Weights of a small mixture-of-experts language model, trained from scratch on English Wikipedia: vocabulary 4096, 3160 steps.
Below are experts of layer 5 (counted from 0) of a mixture-of-experts language model. Rows are named router (the router's row for the expert), up (a neuron's input weights, with its number) and show model dimensions 0-127. Each number is 128 + 32 x the weight over its row's rms, rounded and kept within 0 to 255.
After each expert's rows: a language model's description of what the expert responds to. This comes from a sample of Wikipedia text that the model never trained on.

# expert 13
router [146 106 163 114  88 192 125  72  81 102 129 109  87 124 159 129 153 126 110 124  84 102 132 155 141 112 160 149 110 115  79 104 128 214 101 167 163 148 149 148 156 128 118 156 112 128 137 118 130  98 140 123 144  84 139 141 169 121  92  69 160 227 166  87  92 190 113 125 131 146 155 176 128 156 144  71  74 101 204 187 121 143 218 124 138 109  96 100 127 167 167 113  87 132 140 159 129 161 139 113 133 106 113  76 160  94 138  80 114 145 130 177 109 132 127 142 116 132 116 139 201 102 124 127 106 124 173  94]
up4 [100 136 173 112 123  76 144 206  46  63 138 102  99 167 149 129 146 193 169  95  97 132 120 112 151 134 115 127 104 205  87  95 116  63 148 155 102 145 120 123 127 141 100 162 113 111 109 172 105 137 146 138 141 161 128 115 113 155 137 125 204 123 120 120 152 115 133  68 170  71 101 203 125  73 122 125 141 105 141 102 109 104 152 114 115 111  99 111  66 159 101 143 146 108 155 196 125 126 117  90 117 140 153  78  83 152 157 189 124 101  85 161 165 149 109 115 103 143 199 131 108 129 102 104 146 181 136 147]
up5 [158 161 129 121 138 141 130 151 130  51 100 150 140 143 120 142 143 134 144  63 113 167 129 110 131  95 135 145 168 124 101 164 124 156 140 147  88 151 143 154 107 129 109 102 157 128 110 113 118 147 180  89 133 116 165  95  84  98 129 183 142 165 156 140 183  56 156  51 118 132 105 112  90 176 124 176 133 166 134 125 125  78 170  56 170 169 136 165 130 176 165 116 139 114 134 162  69 120 180 135 178 125  91 175  96  95 146 154 118  45 135 122 108 160 113 103 178 116 136 181 123 135 169 121 158  58 191 121]
up6 [140 140 154 131 203 146 126 151 100 144  87 153 111  99  96 131 172 165 190 143 103 171  70  74 159 137 160  89 150 119 116  90 149 186 127 168 137 131 181  98 188 129 139 170 133  96 142 159 114 133 143 181 220 113 104  69  57 136 126 109 137 177 144 124 161 112 156 126 121 158 146 127 108  94 141 104 103 200 116 126 130 137 121 144 104 135  61 191 128 165 183 111 134 100 116 124  79  74 160  59 148 132 137 106 117 135 145 120 148  76  78  70 129 170 114 160 151 112 118 114 152 113 149 130 109 141 144 107]
up7 [143 144 134 111 123 127 147 148 126 119 111 137 109 127 111  89 112 191 166  59 169 114 104 103 198 111 147 151 115 114 170 142  95 114  82 158 145 139 105 119 154 137 164 176 119  45 143 132 174 142 214 117 152 179 109 184 133 106  82 110 167 191 116 119 156  67 173 108  91 140 112 138 135 139 113 102 100 163 101 112 150 161 161 120 104 140  46 167 147 135 124 141  70  70 180 119 110 106  73  91 113 153 151 108 120  88 145 109 135 112 101 131 107 123 178 109 176  69  94 118 166 101 116 105 152 143 189 116]
up8 [127 109  92 138  69 157 159 155 111 171  89 156 150 112 126 103  92 113  89 103 112 163 106 140  93  87 158  57  87  85 107 123 193 137 131 159  57 146 112 154 116 123 161 151 116 118 143 169 148 147 194 121 215  90 105 115 112 170 102  85 143  74 164  93 158 109 174 131 149  61 128 171 155 126 129 148  88 104 139  95 158 125 121 146 110 108  95 145 154 144 115 165 110 107 159 156 105  84  78 116 166 136 124 123  92 157 173 100 141  75 148 114  79 130 102 161 175 143 154 125  38 128 115 104 166 135 175 142]
up9 [148 151  72  82 154  42  69 142 139 197  81 146 122 105 139 133  86 185 136 162 143 188 154 113 163 112 107 137 121 123 120  86 111 135  13 117 116 182 137 134 123  71 110 133 110  60 144 127 166  60 132  90  84 159 108 131 199 103 108 148 148 140 147 160 123 107 169 141 125 133  65 142 147 116 135  78 132 161 137 121 122  75 138 123  81 136 133 153 117 102 164 119 162 137 193 133 123 125 176  87 122 156  84 111 136 128  90 130 164 121 137 124 114 182 123 141 132 141  98 139 186 124 152 125 155 105 104 102]
up10 [195  81 104  94 138 110 106 189 121 117 134 131  92 166  89 104 109 138 132 100 113 164  69 118 112 109 125 137  91 135 107 126  80 183 131 197 127 109 155 101 143  71  83 138 122  81  78 145 196  88 130 126  70 113  37 113 129 125 101 142 147 154 150  98 138 127 166 140 150 150  86 181 142 126 138 139 145 227 150 157 137 169 143 128 145 138 117 160 119 152 189 162 145 120 180 171  88 150 141  88 138 122 108 108 134 136 159 141  94 143 148  92 111 160 140 152 186 121 174  64 142  96 138  84 167 151 104 119]
up11 [164 110 145 135 131 105 106 110  95  69 161 124  73 120 144  92  97 120 117 133 113  62  94 144 151 142 100 128 125 137 123 190 101 161 162 127  81 191 163 102 145 148 151 169 168  79  85 160 105 113  86 106  83 158  97 106 152 111  81 148 127  87  85 141 200  97 134 109 168 162 114 125 128 167 133 164 111  98 159 107 129 120  89 138 114 165  56 111 179 163 127  90 160 118 173 168  31 136 172 115 174 143 131 150 150 160 107 136 114 121 167 139 139 139 115 164  97 131 175 133 117  82 177 107 149 170 193 156]
It responds to: Name-internal fragments. Consonant-heavy fragments right after a capital's first letter in names and places, such as P-eg-asus, S-eg-ovia, Portug-al, M-inn-esota.

# expert 16
router [153 131 104 107 164 159 117 105 129 101  98 126 184 171 106 160 114 137 167 118  90 104 164 153 113 132 143  77 113 117  84 163 127 143  81 121  71 117 178 164  70 109  96 143 222 132  93  99 103 111  96 148 199 108 147  82 136 153  91 155 146  77 103 211 154  97 135 151 163 131 129 123  85  82  86 106 103  88 163 105 104 147 131 208 159 178 140 183  95 170  97 155 159  90 117 123 139 162 165 168 141 119 132 158  88 186 134 143 144 113 100 155  85 163 127 146 117 145 136 143  87 112 119 149 130 146 167  95]
up0 [170 156 191 152 155  88 123  98  88 120  24 147 123 126  88  99 161 174 157  69 178 117  56 117 106  97 169  71  51 105  78 108 169 147 100 126 160 122 159 182  97 145 123 169 125 123  78 136 151 123 133 174 143 118 104 112 141 118 145 122 132  83 108 128 166  94 157  80 135 121  87 101 164 110 108 154 108 124 135 123 100 101 104 104 161 155 152 186 170 176 115 150 136  91 178 108 127 139 112 130 152 138  76 173 179 165 111  83 137 168 109 135 137 125 114 137 122 117 152 155  79 148 101 107 164 135  74 100]
up1 [139 123 110 109 108  95 148 164 126 125 131 163 112 129 119 102 122 165 188  90 130 139 102 121 215  84 127 137 130 174 143 140 113 126 161 123 159 141  98 114 138 148 129 167  69 118 104 183 186 186 162 118  98  96 113 148 144  83  79 139 170 168 142 104 194 131 100  96 164 109  51 150 178 133 126 121 143 198  87 171 140 118 135 137  65 109  91 121 168 152 105  78 122 146 174 119 119 130 148 103 163 185 117 127 174 121 100 132 153 113 183 133 198 140  71 120 118 158 170 130 121 189 177  95 157 122 158 158]
up2 [171  90  96 142  98 130  59 213 116  96 112 107 147 133 167 137 105 109 138 150  87 124  90 120 159 104  87 165  57 145 145 152 168 146 118 123  63 152 171 115 115 155 126 134  71  98 139 171  74 110 144 119 117 114 138 176 143  79 110 125 178 154 119 141 182 103 144 130 191  87 141 165 173 138  47 131 149 120 146 101 121 109  87 124 103 138 125 130 182 115 144  88  91 164 150 174 112 138 187 119 188 136 147 129 125 163 144  80 133 136 153 197 193 134 112 124 185 119 161 181  99 133 141 114 129 149 155 115]
up3 [167  78  72 136 149 130  65 132 124 122  97 156 138 203 130 125  78 181  92 102 158 137 130  70 112  97  91 122 135  85 181  70 100 142 130 116 118 162 125 118 131 125 200 157 163 102 145 102 147 127 108  94 113 143 165 165 129 100 101 176  78 103 107 139 164 154 118 152 144 105 118 118 188 156  89 121  79 137 120 103 141  68 120 153 101  73  55 193 139  84 125 118  84  97 121 170 122 175  87  98 122 183 131 117 113 162 134 138  97 185 106 101  92 147  98  59 117  74 101 141 115 113 138 104 102 114 118 114]
up4 [128 134 115 138 186 110 143 172 169 136 100 138 149 133  96 151 127 137 118 137 125 110 104 129  91 126  89 181 109 170 154 123 130 112 131  94 116 171 135 125 126 157 178 164 173 145  86 152 164 114 156 177 136 128 106 193 140 131 114 127 143 134  97 132 128  65 131 148 104 146 126 197 163 150 104 134 127 128 134 179  91 103 188 138 124 100 115 152 117 129 112 120 152 149 126  69  50  55 179 151 134 198 172 130 175 128 135 175  47 119 120 134  90 110 107 174 142  82 166  83 108 167 195 148 212 104  87 161]
up5 [120 130 105  85 181 107  98 102 130 119  57 129 133 113 133  99 121 168 147 128 123  79 173 135 159 103  73 149 135 125 122  91 121 167  33 119 177 138 114  70 142 124 111 167 119 118 147 155 195 146 162 101 172  92  90  94 130 139 144 179 106 119 149 141 134  83 117 149 129 138 121 152 113  84 171 158 105 140 116 161 124 182 111 130 126 138 125 139 181 157 102 176 138  61 124 133 168 170  83 143 195 170  44 183  75 104 175 152 156 107 149 104 170 102  96 106 139 168 163  80 130 113 137 156 105 172 133 111]
up6 [168 139 127  80 156 102 189 145 152 163  80 132 133  79 111 137 123 152 123  85  80  81 109  80 157 130  94  56  72 105 105 106 116 128 152 161 119 132 158 118  97  79 114 183 169 134 111 152 124 132  82 147  82 122 137 104 181 108 149 132 126 117 130 148 149 184 139 129  44 146 112 103 151 130 133 121 106 137  70 113 171  80 163 167 148 113  93 134 105 141 116 128 155 131 119 152 105 119  88  66 120 145 149 111 167 132 108 131  90 212 113 106 181 169  78 130 138 183 134  98 129 132 139  88 105 145  30 175]
up7 [133 131  88 137 210 145 150 144 110 120 136 134 147 213 141 152 114  96 118 137  82 107 117 142  98  95 168  89 136 151 148 165 128 183 106 162 118 137 157 162 148 145 157 193 157 155 131 126 154 190 146 112 148 169  72 168 107 116 108 159 192 135 150 152 191 106 129 140 151 169 124 105 108 126  73 120  81 171  95 121 135 112 156 173 117 102 104 128 156 156 173  49 174 101 151 137 111 131 152 110 164 146 162 123 101 151 140  58 136  96 151 134 143 117  62 160  99 123 150 105  84 169 174 111 200 115 180 145]
It responds to: Digits in numbers. Digit groups inside large or multi-part numbers, such as 33,0(53), 96,(000), scores, percentages, years and the word million.

# expert 40
router [120 133 116 144 101 126  57 114 122 159  79 139 125 147  86  95  84 126 153 128 110 149 160 125 194 144 141 126 114 155 194  94  73 159 104 133 127  97  92 117 147 162 176 123 177 128 122 141 145 138 109 169  89  65 112 117  62 181 143 132 128 118 183 164 120 131 114  72 140  93 147  90 145 122 176 134 112  97 159 162 160  96 173 161 131 113 138 113 110 114 110 109 197 154 144 152 173 144 136 156 154 150 164 124  61 138  84 169 170  56 174 130  99 110  65 113 113 118  84 159 154 109 158 146 222 120 130 142]
up10 [130 121 174 103 137 141 130 161 134  90 135 170 130 109 100  80 178 180 122 113 157 110 121  95 111  52  98 145 133 169 151 104 146 116 114 108 125 189 114 142 140  60  94 148 153 104 114 129 112 115 166 123 149 139 168 116 178  61  67  66 178 158 151 143 140 136 157 109 104 183  41 189 144 135 170 118 104 109 101 126 177 119 103  82 112 116 133 132 153 207 168 155  82 143 150 156 101 124  99 108 180  81  89  70 161 128 139  96 142 119 152 136  99 118 131 124 131 162  99 160 131  99 144  86 138  74 129 182]
up11 [ 97  82 113  78 126 118 110 136 113 156 100 130 186 159  95  94 158 127 169 128  25 132 132  98 124 104 146 116 101  47 158 112 188 117  80 160 158 151 101 131 126  74  85 139  70 162 134 136 162 114 143 154 113 127 131  78  65 157 130 128 185 100 172 119 117 126  76  95 109 108 144 156 161 185 139 186 143 137  92 161 159 143 144 185 126 155 110  91  89 214 155 132 142 141 153  68 113  77  85 123 136 183  99 126 134  98 171 151 112  95 113 135 124 182 117 131 128 132 137  85 124 116 115 110 127 160 125 151]
up12 [128 148 210 153 129 136  96 147  57 155  82 100 126 174  98 120 169 168 117 121  95 173  38  82 163  83 122 133  91 173  89  98 125  99  76 144 159 148 215 127 117 134 144 105 129 142 136 135 108 151 137 141 150  88  85 149 122 172 126 131 137 158 106 112 116 164 185 133  70  98  78 104 111 130  99 161 108 164 131 123 124 139 109 127 126 134  49  83 161 138 114 115 147 164 167 164  92  94 162 123 167 126 143 105 101 180 136 164 139 101 145  85 109  77 130 148 140 112 191 108 141 115 127 156 153 132 195 173]
up13 [147 108  98 119 141 126 131 179  94 125  92 157 209 163 119 120 105 146 169 115  90  97 127  95 135 125 107 119 103 147  99 140 148 143 123 115  35 162  92 142 138 136  77 178 161 160 114 116  91 204 168 145 155 154 116  94  83 129 105 143 228  56 177  72 165 168  96 115 136 118 144 120 165 154 147  31 116 181 113 119 159 138 107 134 124 139 150  83 111 156 121  98 168 115 129 127 147 112 128 148 199 167 164  77 119 131  97 121 112 142 122 128 139 109  46 136 141 135 138 157 121 129 144 109 162 141 129 104]
up14 [156 109 158 130 158 108 150 192  95  98 120 160 111 111 121 128 134 154 171 103 107 135 107  96 144 139 113 104  85 150 135 161 127  80  58 102 125 156 120 150 124  72 151 181 131 135 152 191 153 167 199  52 131 173 110 156 117 118  86  68 162 115 131  81 120  89 168 114 204 134  40 171 119 141 118 139 189 149 103 130 146 136 113 130  88 177 134 152 155 192 138 110 157 123 152 161  88 128  59  74 184 156 130 133 143 149 130 110 137 169 143 132 125 155 126 157 143 141 118  83 136 140 170  63 110 115 134 125]
up15 [ 93 127 138 145  91 112 154 147 115 159 112 134 133  71  85 171 138 134 165 152  89 113 117  84 147 133  78  89 116 130 127 109 156 148 108 180 168 140 106  98 134 137 153 168 105 110 125 202 143 140 147 108  93 125  85 119 107 111  89  81 178  28 143 108 144 125 144 118  86 116 115 157  80  94 127 133  79 187 100 148 130 104 147 137  99  87 137 143 212 145 179 134 130 167 107 159 163 154  91 122 181 122 116 190 169 174 124 191 171  87  76 122 193 146 107 128 180  89 122 153 128 152  88  94 155 143 131 145]
up16 [105 123 160  70 159 117 134 205 150  98  67 149 183  53  99 115 145 164 119 118 108 140 131 105 101  85 125 141 119 141 138 128 171 129 113 183 152 116 121 121 115 133  74 131 136 140 121 187 151 140 108 144 106 114 146 122  96 147  86  63 140 102  77 113 169  99 116  92 115 180 138 130  66 109 139 145 143 167 110 161 138  99 157 105 129 158  63 101 169 165 197  96 112 133  91 143 121 124 117 116 156 127 104 112 174 193 151 155 130 122 120 151 155 150 169  69 122 139 182  32  56 155 117 108 154 172 143 124]
up17 [177 120  89  80 139  77 133 155 104  98  92 145 162 194 132 135 139 192 164 118 112 150  94  75 152 113  57 101 154 134 103 141 169 125 122 121 158 177 139 129 152  72 139 144 139 110 102 157 186 173 160  97 129 136 137 139 130  86  67 140 156 167  94  90 147 100 120 112 122 133  95 157 180 124 128 107 127 123  98  68 171 100 103 113  82 102  75  98 124 170 133 155 132 105 173 148  62  35 123  48 158 138 109 101 101 134 138 153 131 152 105 127 137  97 135 110 133 149 156 115 137  91 203 106 158 108 171 154]
It responds to: Table header pipes, articles. Pipe separators after column headers in tables (Station | Altitude |), plus determiners like a, an, no, any, every before nouns.

# expert 56
router [129 113 113 137  88 153 182 186  91 151 135 154 163 139  94 184 170  74 171 144 104 116  68 115 127 139 133 141 116 159 104  77 149  50 127  80  78 166 182 130 184 146  81 129 142  83 107 122  85 117  71 175 122  91 116 144 124 138 127 141 123  87 113 164 137 109 166 182  95  69  81 109 111 135 125  74 110 114 184 139 114 122 126 111 191  91 142 105  95 147 222 154  94 145 194 152 109  91 161 137 141  88 182 111 114 128  69 116 118 132 130 117 121 122 135 151  96  98 141 120 147 115  89 164 136 141 129 123]
up0 [131 142 131 138 120 101  62 231 109 141  62 170 154 142  71 155  80 172 202 147  87 156 127  84 167  75 113 102 118 111 110  65  93 101  97 161 161 128  85 142 151 110 131 129  97 117  79 123 156 155 133 176 129  94 110 182 107 148  80  93 155  99 152 113 145 234 115 107 146 162 107 170 123 135 163 166 138 150 139 142 151 116 137 110 139 190 116 140 125 158 145  95 161 137 147 125  58  97 125 168 124 161 114 160 125 122 152 140  93 104 112 133 110 158 117 171 158 128 142 159 179 124 144 149 157 105 130 164]
up1 [223  96 148 106 164 193 186 175 123 151 105 101 101 149 160  94  96 123 137 123 169 164 163  56 144 124 100  76 156 123 125  85 140 128 122 164 150 176 191  98 157 137  64 220  82 106 116 159 128 117 142 152  72 153 114  99  96 128 158 165 135 124 144 151 142 133  96 129 124 135 179 127 222 152 108 120 140 121 142 136 121 119 107 123 132 119 120 173 140 150 180  81 137  90 138 123 127 148  96  76 140 133 159 132 163 111 178 133 127 150  61 126  79 117 150 117 180  90 130 111 152 169 118 116 145 113 133 166]
up2 [135 118 155 147 148 122 165  82 106  44  32 103 153 116 128 126 101 124 177  99 119 111 181  95 111  95  62 125 137 225 159 144 145  90  89 170 165 152 126 106 148  86 107 180 109 134 162 127 179 147 107 143 155 112 147  86 105 111 101 170 146  96 168 174 173 158 157 133 120  96 100 156 110 152  78  89 116 135 131 145 125  85  90 100 107 125  84 151 141 118  82 157 154 120 166 185 110 181 105 112 137 147 176 156 139 145 155 148  73 147  71 150 125 146 107  79 131 117 120 172 128 103 128 156 138 151  96  88]
up3 [169 114 136 139 134 165 183 161 110 117 126 150 103 203  99 145 139 196 184 178 163 117 121 126 103 146 100 130 122 167 146 140 144 154 122 115 118 169 150 147 167 155 138 118 166  95  70 120 155 137 113 122 135 112 107 157 138 115 126 166 164 116 183 123 136 140 133 105 163 108  53 183 140 115 118  87 127 135 107 125 128 101 196 136 125 199 127 171 152 158 194 140 139 121 219 167  95  93 114 118 202 103 106  86 103 178 114 159 184  84 149 133 158 128 112 182 186 110 180 116 150 139 159 123 183 122 153 135]
up4 [141 134 116 138 146 152 147 108 105 101 100 122 149 128 153 112 165 151 129 128 119 118 116 148 152  42 103 112 132 142 151 161  99 147 175 191 212 147 136 167 109 143 174 195 175 131  69 140 114 221 113 128 132 168  97 154 120 106  88  66 147 185 119 141 131 157 135 187 185 128  59 153 100 111 173 101  88 183 128 130 130 123 121 106 117 159  60  65 183 139  99 168 129 120  75 123  97  97 120 119 170 144 128 108 112 194 148 107 106 111 105 131 136 171 102 149 124 105  92 147 100  98 122 166 126 131 149 143]
up5 [150 138 145 125 149 101 162 143 110 151 127 169 132  72  98  80  66 120 132 113 123 138 117  81 130 110 113  66 135 136 116 153 152  79 130  98 106 128 143 118 103  73 110 192 165 141 137 124 163 168  87 144 156 125 100  72  87  84 107  67 153 112 186 153  91 155  90  95 157 118 103 155 130  81  79 130 172 138 126 170 104  40  96 130 106 129 103 139  73 172 107 166  96 111 120 171 122 111 186 105 126 153 106 119 143 117  50 205  75 124 103 163 130 177 121 121  96 179 111 102 178 115 125 119 162 117 160 138]
up6 [178 139 144  67 172 138 145 131  83  86  56 168 132  88 104 144 121 118 198 129  86  89  93 124 128  87 106 132 150 125 169 158  83  99 139 123 151 187 120 141  93  72 110 163 168 150  53 139  74 108 108 150 167 151 161 164  81 108 174 163  87  61 101 125 112 161 161  83 102  96  94 117 118  97 182 139 134 107 105 170 141 139 140 162 114  96 115 169 106 167 128 136 135 170 176 106  86 143 112 126 157 155  96 138 127 130 172 168 120  75 136 114 103 193 132 126  62 146 136 156 102 172 129  97 151 136 119 126]
up7 [176 101  81  75  79 167  98 209  62 181 171 114 120 148 110 115 155 143 102 150  95 149  89 125 138 126 158  62  85 160 127 112 144  88  85 148 114 160 118  84 169 118 105 157 142  98 122 187 114 176 115 114 169  97 121 118 126 110 132 113 169  74 172 134 199 128 153 140 148 119 132 121 149 122 174 153 127 180 140 157 142 115 135 123 145  81 105  62 131 104 186  67  67 126 154  96  99 166 104  72 166 140 157 145 170 143  64 119 135 144 132 115 131 159 119 125 110 126 135 141 113 127 163  82 140  71 170 135]
It responds to: Units after numbers. Unit and abbreviation pieces after figures in census and sports text, e.g. PD/sqmi, %, kg, p.m., plus capital initials of names.

# expert 18
router [118 166 124 178  88  77 135 176 166 151  85 112 194 115 223 158 139 140 155 131  87 158 126 137  84 148 138 177 147 124 183 155  90 121 154 131 157 150 146 102 166 150  69 154  95  71 119 126  65 126 167 153 104  86  97 168 137 117 103 122 112 150 149  65 149 110 115 164  89 174 100 148 145 158 176 111 166 120 209 134 119 115 117 133  53  77 148 120  83  83 153 158  65 161 165 143 130 137 135 114 142 131 106 126 176 100 157 152 128 152  97 112 128 130 115 175  99 114 148 146 139 162  83 119  99  98 109 136]
up2 [106 148 109 159 125 117  79  87  91 150  87  89  81 118 141 112 102  81 163 143 145 114 184 110 151  64 114 111 139 153 158 182 116  96  81 120 160 141 105  97 112 136 138  99 152 184  97 158 132 203 157 130  99 115 148 141 102  89  74 128 209  68 155 101 108 104 170 108 108 128 146 132 185  85 118 108  97 149 117  66 103 123 116 114 159 194 158  92 140 138 107 116 161 114 103 205 156 136 180 134 182 128 146 118 126 164  99 124  96 121 160 113 163 183 160 127 189 101 168 147 129 170 152 124 161 123 141 178]
up3 [118 141 148 139  60 133 140 160  72 168  70 141 146 151  80 112  81 175 141 108 124 116  98  97 141 133 154 163  91 145 178  95 123 103  59 122 109  91 133 152 122 109 113 155 162 192  73 138 141  92 183 149 149  95  94 143 100 165 173 159 144 124  95 116 112 132 120 128  81 117 139 162 123 151 132 125  98 162  52 142 103 161 139 153 139 154  88 158 122 164 125 208 133 130 115 145 107  80 134 149 201 162  54 168 131 119 161 162  85 185 153 164 132 109 147  95 171 110 151  77 158 121 125 117 162 116 160 187]
up4 [187 116 134 153 118 113 163 130 143 140  67 184 122 139  80 112  98 125 123 123 163 115 134 121 188 130 151  85  32 119 154  74 110 107 142  64 108 138 109  54  97 114 167 124 143  97  84 119 146 130 144  87 139  58 174 154 105 111 133 108 147 124 100 153 158 113 115 142  75 140  90 137 121 144 111 170 146 137 135 175 126 121 147 146 165 124 143 140 110 134 158 209 120 153 168 115 126  40 108 142 129 114 116  76 117 122 133 107 127 155 108 198 156 121 123  98  69 119 119  43 113 112 154  59 142 129 135 180]
up5 [111 137 132 145 135 132 157 140 157 151  47 104 138 153 136 122 163 114 194 143 130 155 171  81 167 110 133 129 135 151 153 160 128  73  93 108 151  92 155  89 141 134 129 125 123 190 158 121 147 181 144 116 149 121  78 176 132 120 132 148 215 108 161  99 165  49 104 160  80 137 103 120 127 157 135 199 101  90 112 145 108 117 136  92  85 107 151 174 142 123 121 171 112 136 102 156 151 108  93 166 181 182 161 151 159 157 126 100 102 100 126 141 181 112 141 141 140  74 142 159  94  54 169  94 188 145 125 191]
up6 [124 158 158 117 122 136 169 149  90 120 191 117 132  97 124  73  80 176  98 133 188 174 121 146 143 110 125 137  66 149 141 194 150  99 147 194 118 130 156  81 120 119 150 153 160 197  99 164 179 119 149 124 123 156 126 134 112 165 118 155 175  69  58 130  95 111 163 124 124 132 171 100 181 148 158 105 101 175  92 173 138 120 176 122  93 119 146  98 145 142 156 143 119  95 119 125 180 150 173 124 169 141 118 137 120 142 169 200 120 167 115 182 145 141 142 110 130  84 161  78 116 107 126 154 104 164 212 162]
up7 [124 125 138 177 158  73 141 172 107 161  90 142 120 105 116 145 155  92 202 123 168 115 130 115 110 139 186 118 115 100 116 136 163 167 115 167 134 127 114 108 128 129 121 128 128  90 119 148 155 175 209  78 105 162 188 133  97 145 111 138 147 143 161 126 132 180 104 121 177 190 107 123 115 110 126 163 145  77 156 143 182  94 189 157 120 172  83 167 109 147  36 154 147 109 167 112 139 128  82  91  93 106 174 114 135 142 154  95 137  86  73 162 131 143  94 198 170 139 117  73 173 177 162 133 121 119 125  92]
up8 [120  77  71 166 171 129 107  93 138 134  84 135 104 123 107  99 118 124 164 147 125 141 136 134 128 172 104 118 165 194 154 124 152 108  88 106  95  97 105 187 144 132 103 137 195 162  58 136 158 185 156 106 118 126 138 129 104 117 103 150 150 112 151 122  80 127 138 162 111  94 105 115 163  97  61 144 131 178 166 113 171 106 107  98 108 147  33 127 113 126 126  75 151 132 108 160 172 191 142  82 197 176 165 132 124 112 135 206 165 123 125 116 185  99 141 136 164 116 110  70 129 195 148 111 139 126 120 150]
up9 [139 121  75 104 143 174 158 128 117 128  93 106 135 164 174 116 105 139 147  90 145 114 175  27  79 151 164 163  81 121 190 101 121 136  93  60 139 109 146  93 108 106 141 164 140 178 116  96 140 141  63 148 155 127 113  62 136 116 142 151 111  86 101 125 135 176 112 130  93 106 147 212 178 141 119 127 130 165 109 118  81 101 164 171  66 113 141 130  75 131 105 106 109 120 151 134  84 116 112 146 134 188  70 135 113 134 119 107 116 155 136 137  96 129 143 141 103 133 119 115  90  75 175 107 148 140 132 231]
It responds to: Capital initial letters. Single capital letters opening proper nouns, mostly B, H, G, M, W, K, as in B-odø, B-udapest, K-uala Lumpur.

# expert 1
router [138 129 109  59 106 170 188 121 144  74 119 145  98 131 206 151 181 123 100 120 102 156 120 157 194 113 165 146 169 163  80  74  97 167 150 118 148 127 132 110 113 175  92 125 114 214 130 108 108  90 156 138  90  95  98 150 111 109  54 101 115 140  89 160  95 198 124 140 135 142 101 143 156 177 132 174 128 198 161 138 130 105 142 116 136  97 157 128 156 172 166 138 125 137 126 123 132 151 123  99 141 126 118 114 171 109  28 108 105  84 151 109 165  79 120 169 187 122 107 164 143 116 125 132 125 162 109 125]
up0 [157 155 166 143 105  98  91 149 137 169  53 167 119 128  90  75 118 155 111  42 170  90 137 139 110 149 125 131 105  83 161 100 205 179 117  99  47 141 187 147 135 126 154 121 107 143  71 140 149 195 140 146 165 138 139 136  91 117  90 129 131 118 138 164 122  80 114  99 184  51 109  96 134 141 100 142 106 127 128 104 101  84  91 160 104 106 134 140 151 138 152 101 152 135 127 120 105 149 134  55 116 156  82 163  85 148 132 153 103 127  81 107 102 181 154 154 101  83 165 117 125 114 165  79 165 129 123 167]
up1 [107 107 110 149 185 143 159 218 112 130 131 167 113 152 187 162 137 120 158 124  98 117 151 136 134 112 157  38 141 160 138 122  95  82 119 135 156 121 111  93 150 110 135 120 189 165  90 149 146 126 204 178 105 126 147 215 106  68  86 140 138 110  95 135 141 123 159 101  98 122 101 109 197 113 151 162 134 112 123 122 192 100 172  87 184 121 134 143 122 156 157 105 158  81 187 133 118 129 119  66  80 155 117 124 134 144 147 135  95 107  84 129 108 110 166  99 107 171 144 155 113 193 111  91 158  94 155 143]
up2 [137 117 193 124  89  90 167 156 148 136 122 181 140  97 127 177  79  99 109 111  98 186 111 128 168 144 141  94 111 156  89 119  63 101 112 160 108 122 127  95 121 119 183 166 108  92  51 148 128 158 178 122  89 120 119 139 115 186  90 110 186 158  60  94 142 132 141 168 151 191  85 128 145 196 131 151 207 130 111  67 139 131 108 141  79  70 113 134 145 184  87 101 125 117 130  90 101  89 158 104 108 154 149 118 100 146 109 115 117 191 103 165 117 155 152 123 144 122 120 123 123 137 181 102 124 110 169 149]
up3 [105 106 122  70 117 144 124 173 101 106 117 143 131 102 151  82  89 145 149  91 103 176 140  92 114 125 128 131  24 142 129 124 191 172 152  57 122 182  98  90 113 126 198 134  75 151 126 141 147 163 106 126 111 144 104 181 116 117 107 161 107  96 101 143 154 147 150 162  89 105 154 104 122  66 139 140 133 116 146  83 116 115 206 119 117 147 108 156 160 210 101 129 111 129 157 158 134  93 139  70 142 107  93  31 135  93 133 107 127 161 107 138 106 141 105 160 131 118 126 179 103 109 201 109 108 108 166 116]
up4 [117  90  86 153 199  86 131 250 127 168 125 132 100 124 131  97 122  91 175 126  99 134 148  91 116 143 128 118 122 125  98 124  99 126 109 103 115 131 117 114 132  99 149 137 149  98 132 142 114 161  98  66 174 156 181 148 133  96  95 116  78 153  68 128 146 104 172  88 134 140  94 141 104 134 109 133 156 171 172 111 144  89 133 150 108 184 107 108 162 105 187  88 149  96 148 141  74 103  86 104 152 205 132 134 111 126 128 157 140 176 147 153 154 114 136 147 105 173 158 113  73 200 125  31 125 141 102 139]
up5 [ 82 113  94 164 146  93 123 152  73 108  47 133 141 129  97  82 165 176 155  94  84 150 129  61  89  69 104 166 112 174 136 118 119  88  89 118 143 167 144 128 175  92 170 205 122 100 142 189 135 184 159 114 168 152  82 136 108 116 133 158 110 162 140 113 138 136 117 112 110 115  90 170 136 139  88 106 112 170 128  98 143  79 130 169 108 145  65 158  88 137 137 162 174  85 125 108  58 112 117  97 158 156 121  89  80 120 164 115 120 119 106 130 124 175 100 153 122 119 190 130 126 155 190 113 181 120 127 140]
up6 [154  99 109  90 185 130 162 148 120 165  93 123 117  92 147 113  69 110 162 104  80 152  81 144 191 117 114 144 102 162 133 122 151 204  29 126 110 132 132  62 143  96 148 103 191 108  97 168 105 107 157 142 117 191 126 131 171 141 107 123 134 176  82 137 103 153 176 133 116 173 106 139 180 125 152 128 129 178 109 198 124 176 131 159 142 139  94 114 126 154 110 142 105  94 151 167 110  85 128 118 180 201 170  98 155 108 135 168 124 129 153 138 190 132 139 156 132 168 153 111  97 188 155 130 114 164 135 131]
up7 [143 153 140 121 136 106 119 124 127 142 120 113 175 108  83 144 159 183 159 135 140 137  98  86 124 138 114  68 117 130  44 101 175 165  85 129  83 146  99 133 142  97 120 171 166 149  41 150 129 163 110 100 147 158 168 102 107  97  88 133 148 113 172 144 178 140 182 106 164 163 114 172 200 120 146 166  96 160 121 128 140 136 120  87 120 167 156 180  74 113 123 132 108 111 139  96 119  87 155 109 148 118 117 118 135  63  92 149 151  91 108 127 131 130 214 149 147 145 226 124 145 158 130  76 183 127  87 145]
It responds to: Name and word syllables. Short syllables inside foreign names and words, especially z after a vowel, plus the preposition for, e.g. Zve-z-da, Pia-z-za, For-rest.